Weights of a small mixture-of-experts language model, trained from scratch on English Wikipedia.
Size: 14 layers, width 256, vocabulary 8192.
Experts: 144 SwiGLU neurons an expert, 2 picks a token, a softmax router, a shared expert of 192 neurons.
Below are experts of layer 2 (counted from 0) of a mixture-of-experts language model. Rows are named down (a neuron's output weights, with its number) and show model dimensions 0-255. Each number is 500 + 50 x the weight over its row's rms, rounded and kept within 0 to 999. Numbers have three digits each.
Before each expert's rows: a language model's description of what the expert responds to. This comes from a sample of Wikipedia text that the model never trained on.

# expert 56
Final suffix pieces completing words, such as ing, s, ant, ation, ised, e.g. command-ant, defend-ant, sea-men.
down0:491410532527451390510592426526518600516641462506623531465495507550514533494465455578558532553502439477480506521431446499544479497497552482505526423502540501512379475467478466527510495456547508536523477494549454503553442507506509494605460499481527521489496491417567483435522523577412548508576552597453431465554433411436465568554431481508514532548516528455497534452484487456571450485563540469458542465478424453557518463468443407474497528478427486489477486531504394485481511491549486446483569484474405394532544563463488471587588549451449457428413468530560467452485498513480522552561554482461490479464433511522504475512443551632487397533448456583470479645527441522604453507555388477579496480521507449445429554489417459471487522450592477586533506505530407491531576467437511
down1:455541522539448465490387411559498601517390479518516448603505499449525477474543479525489533483491495495463517481555477441584550408564458454476423561470626528448527482493547491496476488492455385435477454557589483438590560546491489575578513440559585554576424493477481528434409464566488489513419382495426523394536480527500446555501412475494527553364549528454499464453480512477554488550420502504525426511535444467487527553470510489452497487467603445476582483553502438614513559437525571553518493488465440418514536481475504413525470481438498478543469447390531478558509520471487599493515405488496475518503399446524504445573474524494521449481550535611535422508490463546618534518489464520481513501552514483566414445509531506488499476467451511470448509541531545551414397465438524

# expert 13
Common prepositions and was after a noun or verb in running prose, such as in, on, for, at, as.
down0:396428485545551591416496445535603514527524410480542446480545504484478596471453493539478465547498453451458557500516492478517558479531443492453591452407475539470483414562509402504460453580503524469486447539546471561510517463523429530577538444456422407458530448567595551516478445488491470498397478482458497544471445538473491478502445477469565502461450424442474453500453488490505425493484475508570562527531477433434513537410405514504466471385467457532567497521468593564459653401534488490576428510455559475488531488554532569505555438575532429540485528476534611612504432471484503575473497423488545479456614583438582513541460555600542491493494522519522468506410529529500427494576498537529576423517477516529489485518502541482493448384495473620507458545489466562451469522514558
down1:566482583548494546481563517487415455509486485503515506508537492439502479517492488514488532467461445539526548550539529540531581522617591516460473503556452477528445467438525532522510423501475602476580555486427445528390473408404414492560488471514569446512584548507593570455466475478383454351595523494532534494480473525608506474495472481505493594497460526528497575465505442446532515437452537446542476522511544506563455467548495487598450489475442514588416578506614456550500550459467530469481527554471482561421587571521501482522536638440488535480477577575493518475465467548619555554498488531456542511439453522547522581460513552405441596501460504571464434470464526508490474389476508459507497500502573528491385546495489446509550533480539515472553425489504527473467611427604470

# expert 2
Line break tokens, mostly ending article titles, list items or headings before infobox fields, tables or new paragraphs, e.g. election titles.
down0:437483511462515489542499550449545525562585467417518543559515563499506527434454450504457480450486517516545418430470442529594534505543499513396497497544482490498507490651523499501553532531550531533489582507476515531486511501425482541403545474503569556517515483581500531538562440483567567490475545387501586502550559455539512577556547489465477486466426446478525544521450441505589506600573467404625525381446431420574611470530503502580481531509501481502510445542477473451468469528577497438470508528489566499501480594524440485468504575497590562573376570466568403546473500444545529461498475575381492543452523416511498549509614464502491512488465489473473541567477600499545516454450556511523496506570492378519438576494475536475590450410530493449377450488500498504533468533541460
down1:410453500471554493446435415496546528443478390564552511554467490441541598588516499509408540570540385475437497528422472511507427471518465441511546437467544496467459452466557480465564512393466472523538450554509499597507435510455419528518458503511499457627569507511443546435471514507478486469558607509426482510542377422532472530413504472473514481500500458486484556546533481589507466509530528582462581533431484463514580467484500541549496508532517633445439501547481481478529484564476489511508538420514605434440534546519581467643506494515459445499463417491551556531461443388467534406492517511528527505491487511498483476458516575619521543554549530510522624465611539526484491489429492495483451486422505494500475554428510419499459429463463471527500463445509435520525559526353431

# expert 19
Adjectives and adjective pieces in reviews and general prose, such as political, public, short, critical; also ordinal th and name pieces.
down0:469506511408512447457503469533556495357534423477558479489573504451486443481490486473484459480480518440454610483464504523540519557496392537520487491537405514483579511489587457523477496499492578484569561514486558518542457557394429533501502511495514527525410494513482389476567493536468427529452423555434519485535492530409497443485473515631472542534470481518526536587450476538513411472477408498450461417576482509541423529534430518465493607589533486472387382562541560449517414549524498492428515539526550479468460443423543594508570468469443421490489584501471501522509482593461607440498592485490532460405561584490463559497554454570476503528484460409560491565496450453519472463486447584425466534487503566499499565504492455610574567453550477497579526490526509463491460599543547
down1:543495461515473498527476459461469506527572414513455455406568491489501590475454382563547533451468523526368532421544561525540499455577495478487540494555536572476404479577457584421507584551495523578463507518590490526470465444523493518509506447453521531480528517394568427534513532509580459502520413502497545447602482464531556544558489492524462516385514509508455504501529512521440506457585528525529498397509489470503468535491485483410545511503535496472437480513480481586546511492471505558718540529480483548465498541482533636574512443523438408479573523536514517505489569436436570412533509501443461548577450473452644516596477379508520471558551556553536499481484440465421534430502501440549475476463475519455504477492553518510520535451445482552500540422510563528497400531393451

# expert 45
Verbs and nouns of telling, explaining and informing in narrative about people, after he/his/to, e.g. explain, inform, complained, quote.
down0:424520526558494529500434414466488494469427482511545519496473496519469527516520468499534489525607490464504498496445517564459531576427513610519495514471550492539478548504543563517503456639434480569459446422485487456510601489533492573512551449513513409502453557436510531516528451562573479501513530428444481579493419422559547432511514535454446494541449482477522498438459464511501539533524501454523607492510498547572434550506493490467401519440475478560547529474559556595514569382385473553491489457609445460511550544504435596410543538430478454546515507447515467556417591547461545440506535536440629434468523449441505495558491577490534432499485508426486511465563526427465536563452527427384531546484498507543562547516493439589488578498336515459555501468498486387433458523561567
down1:485536531515430421526488478542382451544444533533534614462536526456528456460540565443413475498564583410480517557497536511539549577418444528509514500441522403450586514554464444403484542477441423525501527502539579488428592610457435535506539451572640498428424526593471517565548430564547529588584517508481467509593492504498456522478435518525490517456514478590560553447488498526473494488507528419488445529520484503439453479495492559491466491467530569574487442549527468507589517427518500489557560496519511549451568557498496571463525530530418434505584433503521420463536439495530431553553548478450430568475465502426508491471511492476425525578513474499452495526523499553489532611465432487538576584400427438455474502484487538544433414526516480487590569571630544520456470479455449

# expert 3
Line-break tokens ending lines in infoboxes, tables and lists, before section headings, table rows or chronology entries, e.g. after "chronology", "==History==".
down0:524522612545491614483516460458552493461525463460528477502506527506487528497499522549508491531418459497495514545512475556458420489472459517575527550397473457485541514536453446532452485489504511513477455524558593493521483506433466619494458412513520428554524553540524496499546587565567592563465387524428641475561504589579507524530494435555546465433518493511591499532479534452478463425490492480425485496616457510486522529530508527472437420498547476530531424462447527444513442516429477459556492566449426488523476561442569476521476469480532475523491541379512439537375542491540487477486412555463530500562534546551665494465547477497478521512493464449439518480495428466466513442445436617546576430508521605602560522538529499536466494466499545469590571505542451473480376616383470
down1:491528477433529557516522546496497576594462559526540567527531458487527458524459470546520551551537586460526491454489457525530552436509502500499409447631543518490529505475526464485529483484519617592484528422535432459454455520576570502478480477488522622646440552480505524541504527463529563501501668479403547478558563642480469500499578524499528538501522490462524481477382437468456515649589473469530440530536486511474498481483540469552493476504480483472456517570427468478452449460529441552481493475515460482458514571504506496490478464577575527458388514509459500601551548516545574472531484534561540439557629431473426465473505513398510476516508392431587476507579529530565516453565528460431515515525519486511512459427505505424431541466519571461528518463429612518474547621522461

# expert 28
Semicolons and hyphen bullets that separate list items in genre lists, species synonym lists, rosters and discographies, such as Hip-Hop; Go-Go.
down0:420523501442489536521437448509557514474517449394487476497476445561604467461458399516356533524443515603484523489511495517528499569559510503575538417497486400462549447417488559523520567484520479451481432503532466571543462490580492526516568443524506489509474501480564550419526537491461447525589472574491520505438575520553436467464552482428529486537491494423470522522555506512500377428603510423485438503440594628425489438521475418550471489467465670420567577545431453544495559484487494537509578541489527409502431440520440551421531501492512498484434540540440531567420495427545454552486537526476535484522530536460452499453458501566506523469494456552416538453453453431399584565556560450531545518436485550424540553490511486551531485558460467504403502451545467496482440550558449
down1:494515459415526542554427472397524391497467468530476521568518419495528533508456518521530424512425469466508475488534506553436535521422472411544532521474475422486493452546407574499446444577543478487490509554422454456599425525567524444480521423478578460505597534559505583476511520474536532555539515487512427555475435623523594512536442576445534435449599525387579468484439476534523517547508459468445468498561485599563462472425533469534484533563506513493558507499399530554505467481486546550562429455538539470529533563456477590477468525480527429532613459511513551469591515538399524526589450464551479527490568552457594435516504547555516477440441487493574474514496452491495501510520539464410470465489426502539435475470508477602476548353497497429550460513511604599542525458564423

# expert 9
Verbs and participles after was/were describing ships, aircraft, squadrons and equipment, e.g. operated, built, launched, consists, owned.
down0:523429539358547467532446602558462594512486591528511488539530412505484469463465429418386548455557455459477539542500509474539573570475485551475465517536522530489548525450465534520512495570573550547548575581482485483491517540527433404481416518633461587543627461447501555509474475568396555411522502489446519516598515492396582459491471522557484440444446525475435514449580526505546494473491591544423529595441487522565500510446491554415418480479526508425441507525478452541563476488492444451459464421464418575494513439465457430565509442469522509493478558435488498375566513504469410471474554529562451596517506485522423497574472444508540502577529538499518576578536479471482566506494470529565553547521492486492572461456535494538531577561476425590433519466488532462505530501544510
down1:484453466390481518496440415441483429535524613506502547497558467514499483475581503452438537527467542455465419511513510517503532447516419499446525507495526497529481472642444476497569569531498415461489476559363513565495517533540497451469537588445498498481482520482529436521519497558528547509549514480568428534541537413487552473461498520532545420465505545585476440459433456435445534431540563520489586587363483390539414473528426574511373479488582517434574480428501559479492552494530538624499493487595501548578502468607464531555427606571442506505465458480514463448470561572571521500481469488490584368572471535517500555564471504555568417488543493536487532555520532531495497509583430456464532479465546514465524526468479518425507386442549464519498522527426481465549575504551546